config = dict(
    n_layer=11,
    d_model=128,
    n_experts=96,
    experts_per_token=6,
    d_expert=32,
    d_shared_expert=0,
    activation='bilinear',
    moe_layers=[0, 1, 2, 3, 4, 5, 6, 7, 8, 9, 10],
    router_score='sigmoid',
    normalize_top_k=True,
    routed_scale=2.45,
    balance_loss=0.000694,
    balance_bias=True,
    init_std_router=0.014,
    lr_router=0.000513,
    vocab_size=16384,
    norm='rmsnorm',
    norm_eps=1e-05,
    tie_embeddings='early',
    optimizer='muon',
    lr=0.00893,
    beta1=0.9,
    grad_clip=0.5,
    batch_tokens=[32768, 65536, 131072],
    seq_len=1024,
    train_tokens=385700000,
    steps=6087,
    dataset='wikipedia_en',
)
Below are experts of layer 6 (counted from 0) of a mixture-of-experts language model. Rows are named router (the router's row for the expert), gate (a neuron's input weights, with its number), up (a neuron's input weights, with its number), down (a neuron's output weights, with its number) and show model dimensions 0-127. Each number is 500 + 40 x the weight over its row's rms, rounded and kept within 0 to 999. Numbers have three digits each.
Before each expert's rows: a language model's description of what the expert responds to; "gets" lists some tokens that make up at least twice as much of what it gets as of all text. This comes from a sample of Wikipedia text that the model never trained on. Tokens count by the router's weight.

# expert 55
Punctuation after names
gets: " |", ":", " in", ",", " the", " as"
router:560479499453512472536569560457482432459435483548478563448490516493447478517443534571503448511531491456516508476452490476486535454491479498470480564487426415427517507563508524517474469413503569532458450444431470552527498527489523586438536443440473565522523470451530527470463511576517514479470459506555528491478535548529550467520530525499530501423510517550477533484441481479448469471506
gate1:548550521526524476559573501497508452488514510514478489500526491525521482526582501527455442484433493495494472512422441508434537539474479539493487457489453597454462481486560425434495533454537515473533523528517516478466483606526511470487534547475528528525458472522579474597567500464525475440549425504509553545503486487464422500489473487528471555501576454492511498424468515551471571455532
up1:495509525434488534501501514491510451417596463460470511455574561548451517503490472565515485468456543546587442555436464530500568454509512476453506544516428505570451443516501520510472521532503578576552495494544528522435470571577503461482421473491485528512527498492505483502478533519484480502537473459512466453560499542464411488518460504571461520500525457527503586448517498498511510439499
down1:523529518514465463574550497515500522529551508521452564562581463449517503530522457486454546513452558488421530481533491553441522504512493515530528456499506550519499547517464551494531489483497493490484541523433481457450492469542501496509527494443483457509470547579456529555667510524516456439503523487517487570481477530468457535496529479514503507504504505396517506629513492515406508471519
gate2:502511501531527505461436525481471496576514561421529543497514558516524508549506498536495515490488534589577544517527520529564551482526526499528491503537538572499518525469474440555485552534508496462566509506521436558531493557504510478539511491460516489508556472536533531536522539488468404530424554526578429543506547515531505490471412538515600539538448502487487530466385497488483493575503
up2:457592406500514497462508443526491521478508520482573420515468546449485506499472474438479530488472473557520556542521496519619516494502536408505517501502593500545437529517466515539497537585572472533511550580567479502471440575512505485475545551529489485438495523513464524536537491517536485528484461434501495458522512474480511512556526529583503569535543532447500509464514495527560537520510
down2:549447540476481430521493531520507498477523436445455508450506471585528476507532603532395517498563549503485460448463481578476514511427474488523490518523503540533465537531473550411487485485529499468523434473358479477488503550569492476521456475429500557504498490484496481462498493507456517516501474544521505478458567514498412479553481564532525447519525479525500468570491543500447548497534
gate3:505502482500492529542517453471580480474503487548514467468538565523464546516501476479470492493520439502447559424580490480527418460502502458501502480477556559578476463497469469546614563512498543441546453480451511458459501611396491528518536539498495510524509484533482554512413484516518597479462469494556545501492536476558479520524403488504491540497547486465515482506495501510512425495470
up3:567500525495517455505556524554534450477527475584438498455528495439502414547459539554520460490459519428480522475471480501499481479461511538584482502502501572531598449521487472489420487480556520481515507414439523538521473483520502466450527446483484577544509453587509465510518546432446553506502450504518554491453482543518511477474526502586482504534555427501522493516480482445472421487468
down3:550496447491536480486542512453530543519484543424459527523514495441484558495440532507511494489556561434524523559435487486481500557555458477460583441526487490494455544536546506476445510515455536526466496466439516519518469431459515524502540464538524557394548491498523543480418479481487479446513449610482481499496492469464416462485511461481586463531450522396501487470501524474479477515443
gate4:525505508469504554471411495483458517504513536504558434508520467572538487535451498490567497465503461501549488455486480546438497490507521517448481528466490487441469561503464491502465550467505589491437437535363518525454490503581555492477523467533454479495531468529531499492466578504495481459503524578511522436487452516581447497491574487487503538522589549526413457547443499479490512535455
up4:452473450515503463542494457440388493449522484519516494464497515500459478483490413544511583534470498426493545457515480514469452466498485482489528471477501439487441547554557426503491513478488455540532450521509516391549495523587470459524521495453509508505501483445493464450519560501523552490502475483503528551523569511501539441478430494542427583538560589502546474500492513547447466434497
down4:538467531505494500471471558494497447575495514492488478565500535579514521497459466443537470462541488540523512462479519540517487486606548525443480489468515561530534534478467554425565453545461579521481412508487550542522489495576571501507507469501473488516514434529465473481453503535548518490471510512434532461522528592495460564544556503514413492452552410494500454437436486477473509459499
gate5:520526520614508519492497511476495435490489475526543502528515505538533541509463489447512460496542491576611521490476505497502531438449555485478480531526464457528461507512531551572528547513485544559456503546575466526534491449510519494537460474420500519471603508545561546536569590502560505502451466475539484434560490484486491406454511496476514560473417472521514465518519549463434487493494
up5:526505422507516501465527517496503476465480527497469537556535561471515484468509481422511524546467517524548486585500549492439487461486490467475492466511456465461477538460481524559424559525638429473515546536510529464551414516519513455457494485539467455534564478540547555507566583519504523481510510503507493443489532470455489479420420513415503467502494482429466532550435467470487446507478
down5:475549512456495508448452368544445487542510526505489479459471519624492498447543487478486552491515524457484516471546524439493478514508422440491451542523535472488475457477534449528491487495490468442483563496482452521483498515477476448445520552510506481528443463526455506506535459459466501466523480525453523577486498566552569520486568557484450626519518475502426524593507519540542513503510
gate6:473531489509502530497463479482535554517508559554494451496426475504498559522522590508478528495486564548467496543498455488456509478499507507537536460457505570474478445503492445564487581531503421471505540419491539526424479534489430464511534493520547521534477532541556463510512468461521468573533487492476488496472519539566496450479418537469525544511405558425454480517502617575488485538546
up6:496495568457489499469503529484495464531465539545517583457490496565540538537466474527569517409528498488526547525448477525574569452484480555465478508492508439480547560527477513507424491513496568531454464500382521531474476511510504541475524515511548482576514422474532581514548518526483515487499554525499537443520542506519537441513526558533505484466516368521481465564495466487571526539513
down6:444568501500555434493493533460440442540520520391565508464478497445510491461518427436486465518485448495521527512485462498539443519503525552423486492464459482474510502533459427466480532511447449495501493550526520552394499525432501489437481489508476406498498491420501534516510514494527530498511524504483470578440537450451553427541557518539522492400442473444477464501491494507499511456478
gate7:609554490484555462495410499487483456476594483445473469481440476556488507482497493456506500472624517503472478536476480471522471488499534476508495574495419466517496534554519516496511486462505577597390449547470520519523520530490474503469508494486516548437488453462503531484522527535573477442489475404473530529607495494481545450511534551506521483548516511536486513509460511494480434486512
up7:446505432424525575473486466597591505559448525483443425539491534512444496475563475525452425500478490518492517515478491511462492533513478484471474460513535535468517431463450489477570532513437450424536526402589549515489431483527533472492436560492523518516494522507531482526446524526503569466535461492509543544479490481493439540502497448552526538522525455454464511418497485517542529477517
down7:406470446527495508473481522485569421502543509448435519506538546448501457439602485472545476488571505508472530538455552447541445499494495510484544478437495497403539474553477572511569494506524474513489528455607493540472500469478486486467489534471473533530491566506467472469546492491524603458478462465532433566536497446489507452479518498510505500543470464425498506540508559501444477450526
gate8:504448488522442509509447513484501546441489474507487557504502538507502485422517432514542526586466447447528499569425529443449486485465469513448489436526511514481478518524477526505501480504478573535498422530492486461574510580464493476561485515489431495565611547494465501506541587533472518481544472532511440560552510584537555518474490549536471507485447501508512553543472510520543474502600
up8:450453543499507488488510534559447565426594498402509478495458516456534472465508482495564512563439443540470560503534531396463494478519536471496476476488536476399477533473460527513531540498479514538457587593507512602503520478518523432496538497494531476522491427488488474541562493560494480435497470472501518500516480457551517505519525517532557491513500523478596482533479502510493568471550
down8:521507567556475476436511486465486547494400531536467493458505538549524553503533450505512598564569483513515426539459527514488468519513460520509501460528487536505513480493437494495485465443546525529549427411468513499534511572535507495445492541470501477456480498541513485519548533463466509457473519486463507502578474453522493520543495491428387444425448472548471467552528489534551494497391
gate9:537480486524453483551445425482466481504489468493448502539444507452509475516478475521406499527459529532570500462519499539460491486548490467501380482435537556506478510465552469455471542477553434479536453478581530499530514506488506502535440546514430501443469546530505362496487543460473472494480562554506510570532527501478526616473474515510492541481523558524511519440484449475519552525478
up9:521483543514462517473464523473480503552458569486499468421549461476425534527483484451502493532458457480556496482555506577514504465561476529589542458526552543550474479471485512479464549501504525487452477462482502466495475441545447555585497517524536503483516498558559409513437511421470472504471513578508456524504422492472425497515476532420445525491547532499527511457451578451487580521535
down9:451481552511550526425526530491486498507461577466557545395450560502505434511542484456495545463514412485478472536496477499507502506529592511529539478508527506538491416509566505505535521483522506543430488508583482537555515563498482455454569474471504528476495525495526520598398548479517481517511439444471522441486512510443522512516505540467517435489451494532529486546436507461530467421470
gate10:523556442518488531529592482552535502543493495562485514541482508491481469493427574443486538549525558501445560548469547447461416443514514524513522484600519537477519556451471486486553540500498483480495519435534512514493485476466533504519501461488580438539549556443482550554494528448531545555512523544542585496530445569511501515513480555536479516451527549535567460467461546433479539490511
up10:501525497547495595453529467548467501453581514489491481450484470426521463542498479546516526511484478569477528455447413490596514452522560494525457517490533506481470529441582482468516454491445486499565598449507513468517476481548526456526453521513493474524491537540521456573563447505507450423572479523471472484499488440532452507452528450539548488489548500463509580511488541538516544574486
down10:480500529459489451507501477533498465437450470522454574517510500482416463531556549446477550469481494563502436476485476560519539562518467547468454482525518454521436441501467575520501529538483498440512518439427511485437512566500451466487490465546518485537418505514503453510497503593508460459503468424563518524488551542473491451498492538443449493510414472556441492517568493499475410554465
gate11:456464450469560466482480518524485465495555410472475423521492491498522415512486519515536466463452447492455529564525459509510573472473499596412431494524474525415513515479482526473476525581590632470485547540476507493460526551507536496519510509532430469540499499472469451496512458567470420549533513478483477473489515495528492520463492550500553475570523521517493555465533490540474464539485
up11:465535513498434538506524506496452611460479476564399504548418462513503512507484519504549560553456485473482460438488523492478492460423427514529452482457478496497424493497479509512543439372496508456532446491455498539470465417510473484534489479511526539514550504513474552552564531515527528478535488445519464525517462585519463527434550557553476496546493492436443500511516490477505534452523
down11:440545567498524493389530621519454530490532488511534478419503496518587482467525518565572573496459486432480503447456555523483470535476532529504528562540448497513516439494528554482485546462488551522495450495505522490528445507481521483513418512519522534503407514571517479507630463501548526479484472485511518472507517461461452442508534507439522486504461495452525478501469492456543443499497

# expert 10
Clause-ending commas
gets: ",", ")", "s,", "),", ";", "e,"
router:569545477473504536550499576451515429529476478490526527510489507465525433538481538615488469531447520512519516467491498493508582480459488508475472578508392447437516563603493485476471518439463564483410559476460436498484491497527508533425499484512482532508539503450503521476473473556488555500454490487530541507475529495520514463469499530459525474457567523551464612489460510535452537501509
gate3:552525420534520477567480538505574490522433464498537461479410542416514441510446504464455545479546488489501531462527462431570446522543552518524523448545541497456566512507495509544575448492509459430474412495493442526489506507510511534490513475476600511543435533497475474464476481513430528525537481515461456551458528417539509535519507524438504545472535502532512453435553466482531519525520
up3:489575545506533447468506541412547467430516551461501545488589502618420486557517489478532546488491433492502521502466496419438512481434480492510557477505480514467517471468478469488473558438460513500560544471496445538447555541560542553502492512416445479476541499543467523461515546512465480534494426505491462435505465520473510512479490542515428503529549504446535557465478517487471430515524
down3:515425531523501483476413591491502446517416496467553506390478502621512459495498504447511542501572506545489488487480503521501468453527494500429528434540517507474511540569582551502473512494482431505441453501518515509529503473446486488510526500483502516535517466532516485525461526452424512536491510486520544426452526477487482426614497522487480403472471479503510517408481457484473509468519
gate4:499471529497498517476484518547499554498509484503494527558538557597469526465434588392493437520438478451440522531521357489512505463563454493543479468515523492489488489499518457472527488530497425492499496458489537454556545454418425548545535515526459543432508426540478585485467503515508548490504483520475458420475501488523469500510483571504544520539434519456506522532525485472477484457494
up4:536464460495453531491461509535520520513537574496544525555511449491564520443443515412466414462444464466426496477504478479491467530498476484526488529480533486489439542490525529548523422556535494552493449455510522435527429539531460540504461486573493531499441590533537563495471527506460528526523478499562534549440538434538503483533478501431437492461506512553499529502538526449595429463488
down4:490517512428471537475426446556545481533482470460467518506506528533491490474595496468491517543536523473489535536478499485501463477494565552504464540496506484503502438573523483468484503509425519442625539547541490444459575418557517468474542523450519430519445422446449536424446476521540483510443500488522534431506414514574500504525539497486523462521525529463501514448444537495561510492492
gate5:536494562504515514523515546492535456448541459426515525532557504408471414410507481504484515460505524536538491537536620504490484481543453448398520543483463523435444508381530529511435526497508545489536556548515500399497508486548541520510509522507435535453510443470518456467514524552504539466524530472472519519497530536537504543498456500526504525557554491476490547467495499546465493475569
up5:468471526520477427433510544477553512498510544418532464424485538504455507492522577500364445472475556461467511545440453535516487482511536539571548466537438557491495493485446495481510490475455557492512497541470511540497452433583481455532496550441504519510452507500510542446485516534531552497472478459543447474442529449421460450513490487437540508512554551476542450533463468505552540516510
down5:603575633464525524486539492519443602534559442508573451453508516434481477459490510492471524533553475504535558506532506518523488503492516506428493509525521470547525487506504429478423455534513524528518510547431510442460447541526519542494547490573449485505502437483526460478547460480464553519558515531517552530556476520548501476520479551537479535433495498526514564442461464512533468535485
gate6:531462513537526518511460479502509520540488532480507436411518554484534466522468470518465557485575512512511439556552503514557542434464556546472453533502378499511520520544481485518441508479465581522449527553391479502425484547470507478505437517468483515511462426474483466468480439533504524464529501435550555458466525468534474530448488480474491527489580548444517474500491409540451537538506
up6:498540555555532561608511540492524508491542495470516468519504543514500376475465525427494507511478533536493485513505488473504514554548518517438539470449479577465491566502485514495427560466492466537460560530512510447463475515445524483432522482516475465465573537417467498445480512562506549471461452453469526550576532507420578559468449587530490497491502492500536459505511512529507555451486
down6:487489511497579430517518610512470440500495539526513586542502499474510489559469529517500547532479514445560438476529506481588442520458506519534448537541500546501483486479439575509529569541517557475508496534533504481531485536534474496480583516466548520532558485413492474464534417462570486445406480557472475545471544540458463532509513463516528475505429460549546477506525469463522561502485
gate7:506521520548480511471530500501539539541438467415510518518521442417472481539472459480547504422506528534519499505524492542520553505533446542492514494510462528495476524426502508506494499441555553487528525505509491487474462432476466449547501455528529513518435500618502499473557526481536432484533612533480442407529398471548509540508497473523469484453502523421441506445481439577531455540497
up7:463435492495472577453520530562484495445576497568470501538553514553480541524534576518506507560548459513485532485515532533512531512463556478498484503457563504480460510521571543463531511531481466543588524490517466495425499544482512571501521486449571546463479465489463522482573422483500556458504419508503550527579623523510509486524502484565450568511513487472542480570505512466503547465497
down7:517506481476528449576561449513485577544473534515422501482492534465491491433455543432471496533489466553533434491406522464515471510471507462509494542565499571501433553533531490596471529549540499487493484495525476491456517469517553526439502551591497486492545482532476476486488537524496567482515569575502429491477480416484580478499490476488519451562495471475485471435537522472537399486492
gate8:550449564484556489448527577462554494515479486489519427478447509531547473480585512488477510511451518532522487526487530503478516467535495500515477474587529488516570481629408537501530497451533580530478502481485517514495454533493464466428511574431470551497499486490500468448481443510473496564508449445492563464432479501528505480463527500556513440453592546484473546545529523460514573527497
up8:545562410471521526562486440437489480486527435465571548590483507434477492476465441496571515470496496533478529513540481478473510526467574488507491536484455443441476470545535521513621469589441563528542429467475499474511441477510499524472533478480532460516464491492556536503478551448518511480522525494484558523520507479542488468485489458457541512439418519527468540473588517485568496498451
down8:489502544504497481527487386479511386572422506469498555462540502534538463559521481440484493567527474446548461515512403493489504516505540455470530529453464512464535471469530506447473482563519446515528510536541491450453429513548483520540504446516513441527473487457459528467550577510536485412466485596509503514494517503495479485490495490477488503491409444484465463509552474511572427443481
gate9:491527448494504470547498427472468502477512515563506460458421473506493498438492451514638516470534491519514492453552420487457435511415496594534572449487487514509443458559549534567520486556533479478519440539504592491442547538463561466511459539525577505547453561539492522475514479522512511544533434511516508499534513495465485434501454491503475528480471557532512520508541462497531448493479
up9:461502565458518492468479521476458493467534498466477637563485497470513457499582492549570466505489457508463526461535474558454505501454477484446527436474561496516425468452479542483508523496533517459477552486556467525450559544574486468505456481562536552527470551488520464546551504509405476481565482513538453549512510545465447442495495509499476492445424487419485554479483487578526539471482
down9:470456559486490562494498554500495505526475513501566480487482511511466504539521530592499534485499551536518516500431620458571524431552504464477471472472568511570483525485509458506472525488491532444495520478535396525599520498441424505501412518491527468537479471448518419552507459572502488539498529566492541499478517538535536479512505549540418564487434474520479537446539526527473524523477
gate10:506456502454553562545442429454532539439506484545421468414485530456462506506462472474517515508531533527426467465465485507564462466477552449511486514517561497470500490548550539472508448543458583546549512498479443464535485466568532523492474516506442416471473514433499539479462599533474484467521439569466481463477457492514565488479521478543507482450460523460490530556586494512475505425474
up10:483461503496473517512494507527465483515450482528457464520518506441465491544476496526508461494482564540430495516520496546410484538542471521404504501524483466511549481534529481515484506492437491516448542479453469501560521404458502530577460485506483511573458485509493459523547539544488551459550475511549496457484528405492529465544451414372474509598550443508446507565476494457438467443518
down10:493511569536508443463615461477476542519524516502430525459510507606448492525511526506520493497503458526475508434495500534517488472532493467446529524484570527540532426538538522518484499512506513524466514558419521526417528497530555543557520458477511495482489532494518457549593516539545497497469489488423543559454523574389505467440497509475491515541447487532548431575521445484466475443522
gate11:486500463482536512488483478497527521457587515438477455490500510543492515479473553481478415454505546500517473544554590472560546516540528525439546487475538542598500433550460549521503529485502503501515532425541489520437527549524591516553539452517471497477575488514452472519407471488537572547434516491489502446560459473439508493499544528547518498520501454488517516570536405505424479508510
up11:521541443567481498538524561539550551556512478446509501509514462503475461514468556515417509496555517444490454494456482521480516528497506508571584539415565534530476449499508482514498461553496562456522544518539550541480522533528476542473534471451472528423525496541539540542498475511598478544524445458506590456483541487478567481522506532449523403520434564514484524575529480476540519553475
down11:623499526437495497451499573521508557436530468495521470456495477560426401490466461461516537500438539536479536476451474525441504501631543523539497479509512522477553522438509583528473436506462542466559510469479526498490555554525420502536529489460499529504537516540538479562529502526521538489555564441501489520531514548545526461537499448513547538552488457467554482548489511504513506465514
gate12:472507415489484498538437441453500461455466499547497574420463517565454551384414455503492486484490504457460505497509529462499542497489447523513510493446491453538489489521551531479464455533488527404516447501439466452543473502520507545569398490525485475527451476496458544450494528484478520543536491572526488453530460463532455539539469407510481516493550507439463582480531472524467519528511
up12:444527504547481488457520464451578478537503514413497502447523526552426462493455525478467435516458464395461467508477491521493549543425495436443509546525517490561430443459465501459508489501518526411495506484518463540500456450493486518583496535520527448485472478533477478471520585517526542526483494485543509557516522423491532505493462511513531463432524567469574599553456513483538448483528
down12:490465483470513521490505518489485536535521488427510519467429422544534508454519504609488544534450472457542516558491526502474458513425501532460513515439556456496555497500598473463460496593527461406470550533454516513516520437464482549577484477474487586556479444479481502466520510432464542536523531506488447457469482463489495503431486536494516485473512507569473539384511506461515454542499
gate13:460501468493548486475520497572454539520445555471511502469527508439552540473535485437538534506454537484545479506448453549491531406513490496476452504515583451453484498484534470525458490471520515513529463482529518572493502616484508479530502492384472605469529494512397552502503421449478533507455455528518514555448558506522503543516577544476528478460474521529500451486447499457447471459524
up13:526530481565558460463498455532477458478482519389471502550487486559385488385477431500515453502510518503558581483527510448499508541572412486518519543515491465521566508481497513536546416475470473544489542491545492515554458503519533548523464514590496428505470471471536509537507475497451528483504522459555471506512473391453528460457526467464495512543479553536511511469475443541506507504497
down13:441503574487535433487437447534473469406520604497480503548508508508481501466507462483577441527612430430539533479490517512524516513488430458526451555535507511475480450491515486598447425439541524541532523442511523537503478427536544520513465562462509482530457475497573485513467509471523523515436500429516523545550541454477535491473555526541491531461459516485501458483474466475531523494487

# expert 8
Names in lists
gets: " |", " of", ";", "|", ":", "o"
router:499494448468523496594535493518463480497523496528436482505489465498429487498474535542473414492552499579464503407510504543479466502446452494510491572480466476468452531567576482480472515468461530552484538483475523504478538419454508561460457510489465508521482504459418436460497426520525602458486516574554497565493521435499573429543502480466510470480486581516419541484505502509458501480488
gate1:568497527428555477508455539479478548547521490480591457505577459447537462498452443497513475493447470484535459387544503530476492533498494513503500537505455538515477493534528504454506481588507545506475619488479469479433486491497455503475452502465560517566524499495441478455399469454483557564491461534491504472510473438452483487480468490519473450550474534528460475552575519557486439469449
up1:482536422437480454483550507507486550553502481444483481504436441552455452537392543487468496425450454490509493502514493516529529517594545468528534500508478543529528527433514502525554530447527544506502512533492511479523458504534505499460508512487508432436503431466506571547516468520627457469509516495508478527502443475445512424481555504464422483496521580495533477505412433498490556473472
down1:500543464534498543500465542507553530544479531478511487548527508507468449547473455474392458458501442473550461581493567476488508499556561501524553413494486490490570502501480489543472511472520484498471406472602451501510482496530499525508543490447465432566478511485494520451495556505489411504535500427486520459482530564480475465505512553519433486422476412434547498480480479457489545423482
gate2:471465512522464426455557508477557508558513508514543550382523478438502518538547573527543471546488491487426491540528502413479518440490466513468470520457482530505483522457503544521480500468474584457480511479510478511507537569568507481502476529572427544513458578534563461605507557501552461569513456448488510471525509526532495540494505560419514498545525506550512446486530466486521475463555
up2:442487537499514553422571459516473539471536503545533511489506522474462477470450551473509435542524564536540536550486470492435484528405490450443468444562489442510514604507480479480563524458552526551505567541480495452495548441480394470482486479467458524471553468561511533504480457498480476497547532526555469532501488471520542498508525507455555442511470472613540528508560524488452505519539
down2:553512525455498519524473515436467516466512465510464562570525461474433551452535501544460551491445461551510503368537520489490532466491511514574518526456496512449528478475520531488429491524441474455470458527467526553444500483508596482559491457464500516498487515490514432513381566592487471478453493481529536451499517493483468555459470486482450507485497525421505452537417515527539509538448
gate3:576442447486479456441560533488506480468454510527519508471450536497546564519621570454450579567498489473562531547509497517526522539575543517526473511543472499465523465521484483525517529489502532412470452456433405573488495519490543511501566533539507504545455500525540556501461565485452462489515562505481444438535492524548522523525475437524446535496461479510513502441483484460538505517434
up3:451466467455500522503506529461497528511544506484502528568552458510472494544490542449532518484542527498515572497506531580503521486501511457530608500510498509532540514465512413496527482468531450466490437501447523440499542496469550529513470490431482585538456493468513467531569470505415533499503491481569575470451498474532560461494498543584473512564443483523424519499468434486456577394442
down3:532436529521493489473533492539479490507497479459534562487513530456520478509580497581470494519522451535455578525512442454493485521512440470524461499505476480419543459475517510490423470484412399500518552558589478579486529465503439452520497526489531497494446517512459534522414520532545415432538494392530477483439512478499566530491504477437476527505477546503546485523550521554477489537533
gate4:567497500530468520559507499510494442496484533500493453534577498471577487507573469575466463549518532511575588506448470509508498452556566487525545545455523533508425523516454521523502543511463530507503513432609434502493450420427486520473528539526504488490499492469526478454506442528472528481420515579426481526520563542529548475560499470539506441527514497501442503546529473479520557457448
up4:561494511441529538500511502448553476478539480498462530486457536520567525454526535462528466463528444483470484450505504519494554551441493506481417492468442467532524467493426421500553495546500524535461494511469512490484473541528505491449436478537504571516528505447471598537519507519536495460517521526511563434474433453584530418568483514547484438422464515426547513600516507466509445549499
down4:524498501503554543552527489471491454502459500489442524473457512446509573528417474479486557532507493527461527449496479499581573482477441461499451443521414469503501451463558483531532469485510446507447544453509509535471487498498478442478483478535494469468493484493479526536495507572476547479400561509573579528474509511580541470554501590498494405527540474484513469383509500485460463436522
gate5:526450532505471547546559473497522508533559440547575496423489488505482435421485543524518560518495574523543490522482471483420524484502538484551486472534479548501483447469477490496550527443558535476537506583486536517557530508531493524500529479414548541500416494445441520525494549498547465501555490472432461488471451497514423451470518452580494480494508565503498541534546501441497433589456
up5:443515497480435536536369433431524471444453513498437491433538550454497533440499505453522498528539509487462514507545576547514423474483499532530467532505541523466524448513447551436569482597478520488493473462481443486451531486498424535462619529508496510485482480474530483506460505534510431506545540450499470515406509491501467460505464468502562540521528449481566467520501518485477502492508
down5:475447466513440500465505516513418507447500518489491522500486450563555473491492576534504404523459551445507503526440469505456520517449499540473510520447539479486458525507414502572397545463477512512442416444588482506532488413479503482478454553492460451513550514469502502448499450442539554581497489509500539476445561521508462472503496549521515461525466524529468518415518455526475438536472
gate6:411460592559473473483522423532468537440571480501501523467428515599483557492498567500566550462502516506498473504515490540459497494477524472525507531492484484462481548549515510479415500427477452578495514503425554530489505512583507487587540447486518541500511547536557471542550494516549496523439452419516512507542550477534504531563515558459507463469541521517497491532512480453481545571506
up6:482458442436530492467438481487523434534485506394561492570500550570513502519605515471539579499471569476568502578517503531537510524478525501494495528520560507509505500602501491485510499530500487503457495513493455476425491504548536547439508485595485530522459461381545495482492435485481523513497494478438521457540536554440533512536511571539512508458524458448507520552475452479473493482478
down6:511459488491497490495474551435572474478460497535509514560505471395506496532508471487519503471496480495485469503485424430527498501459409489453530461541467475554574549474506442469553479539546503501517462514385534498488481553452455530467537547476510456445502534521488528456417559460482561451460469555513475505454559484552570481484454506475440463493425459444528498531486606509483503469462
gate7:531525476554530510454476472510485535438495518515552513473477497510486535526578507533491542469490508439474531524566466498539450542574451532500490502456503572493510484456526527461505520440494495511545473450599494471506496466478529515494441507476557473554498492458535442469562370534497474497537573515573443495436535536594573494481470447517508487451568492536582507464483509595532519455480
up7:499509530466467539493483471475523464565418468453463465471546505440552542492543585471483560556558533504536494489467532502498517472439545530518473502429513547538453525523542487552554562485535472435476476473591468479471527436504536534549407494459531498523506505514543540432574396501507510540467540482483512531460449521488490552479516508507492509570369500530517510486482552507489464493440
down7:573551558441509447517516507507521526490556489517455448482483514518445474435421499481507465484526476551534555532442530512556519453460454541463468543506536509503551529456531500514456482455474472482481448519435461508469549534526473459516415488397557539469480523443499490548396592530520498501496522538491468437603487540496558502489487557504441561453474554520504473483463443488461496459488
gate8:487451551515469491461509479513509532518515468475487486500499508475464495512475512509559535471475518440528442520495427461530539474500541513537466505628570507545548532445504529545457482575521440491563506502456474490526554567511511481439449461443538567493511450484575554513510576531490447527516529497474515467526535563439461509489504594520516558567576450419533480459517502571553522553505
up8:474495565460562484475494543500486507534476461558509478527498481477539487550473447524552526511462508521480507415532427511547519503428534439543541486470591481504536472432559544486530459480467506495491540468504450510479485438548480523504557535502567481519550451495559491509517500490476520517439528531494500471460585607479415528597487446530527467573536497463525448407557464544535473484484
down8:430456560484520515516482523487471533409441421558500521468520547572481519528557502504514452460440534453434413490453479449487502468484514534456442548533463442496511525517533520478469456514533416508538483539507501501483463512546463517508540532525488508546472490546462550601515526465535453473484478425484559516501560492533449473477501537479422469448543592545524497459431465498535547527553
gate9:548460528512488497459492557514490459493466420553560508497471547520523578572487486545470524470491475490495471497478494529501471491500539466483528436506503532440444527531434485500503506483450465475491565531424424516498572530499540411567528447552448548525477524549456518451457557492489476503561551438494475421394481557487452507437504520570527524445516522533505527491497499568461462558559
up9:507541549495400481478558547540503492509525508493449530471517481500548517545468537477525521527468503521435522456529478534555474465497488559505454562460469487468561408446505567421470430519528406495456538468476516514503480496496464453482509524495449410478549536475441497533466487493551535429470620451543455448507506511563568480538500444541488497509498447562529530540511438484527489520469
down9:435542414503574512480430444518476473447465478469517446427494456455514490491519429505521528415529512486570521472453524456528488558525515523525467453499486478489550421520553450568517502512488464477544518434508504522528520583495467482465516521517483440527513472509504512530592563479455436600522511500495547584504514501514492522526514531503490505509548470449534481591458553444506526422541
gate10:510541551562483443548488471555506503571497483534412446513467520543518494461487449545522451495549465488476547515565516490483520525544478453520485485427481474518431512541419457456553493524503465511427483478495533427474430442552485466520519470495486561534488522573544454523428457530506438477577541469548498473475440469467427554517488441479476466542520458534495478516424438472552499556520
up10:469500496606407558515490455455483507571507534508473436512491522402539462521390468518435532515491513503532482525511499525458473461480451516498519535529503505485459524468511479522494478565540416490476572508514567512514525473482487549516482575515454579537430537563452505489552520503530478482533549495564530486472477386421485505567507455544510468565518506528513556503516470465523514530526
down10:562513513486513436466503442534514441472431441544507575479549522451400516560518499524480500485464508441480511498544505479570532480529537475516515431434547491518458471495551463429499507532487505466483521499542502471493544514492462527560530513518501493479488490461528545518398514456533442522560429436516547420538479523482489550454511485512421548439563490508484530595510482555446473571540
gate11:539503489434493550456557492494549521516498578409523476488442442484505552504491546487437494546527511491541534581476483520510503481526545546432472562492452511473480557496478418564505501487529491484467470525496439506506511502583524478535442497486538491509516448452559467515577560475502545534481454472501617462526475584483473490578481477532535503515489494426481485466521446596462492525430
up11:493479544392462539477542532516554573476463505513546556506535503531523537460394492487489472508490486520553537561522536440530526457527481503449456483493509505498555483511474468570490510402525521453534447531516488524534513528546532483555521511477535497541603460533495492571435551527536458495542413498495498405450411518494493543504484509484485449543515466527518448584492452459539482534498
down11:485558420551466546570471505551549557482465442458532439494490503537487471536533499417497470464486480478425546495543495621478510492486522494500534500402542493552473525497492564479490484467536474497487542538514495470495444527567525478545475428562515501470442520414510490482509449422467445485521548438474431517524486466495478507428496531489535486417523545538473526553496518499461528497577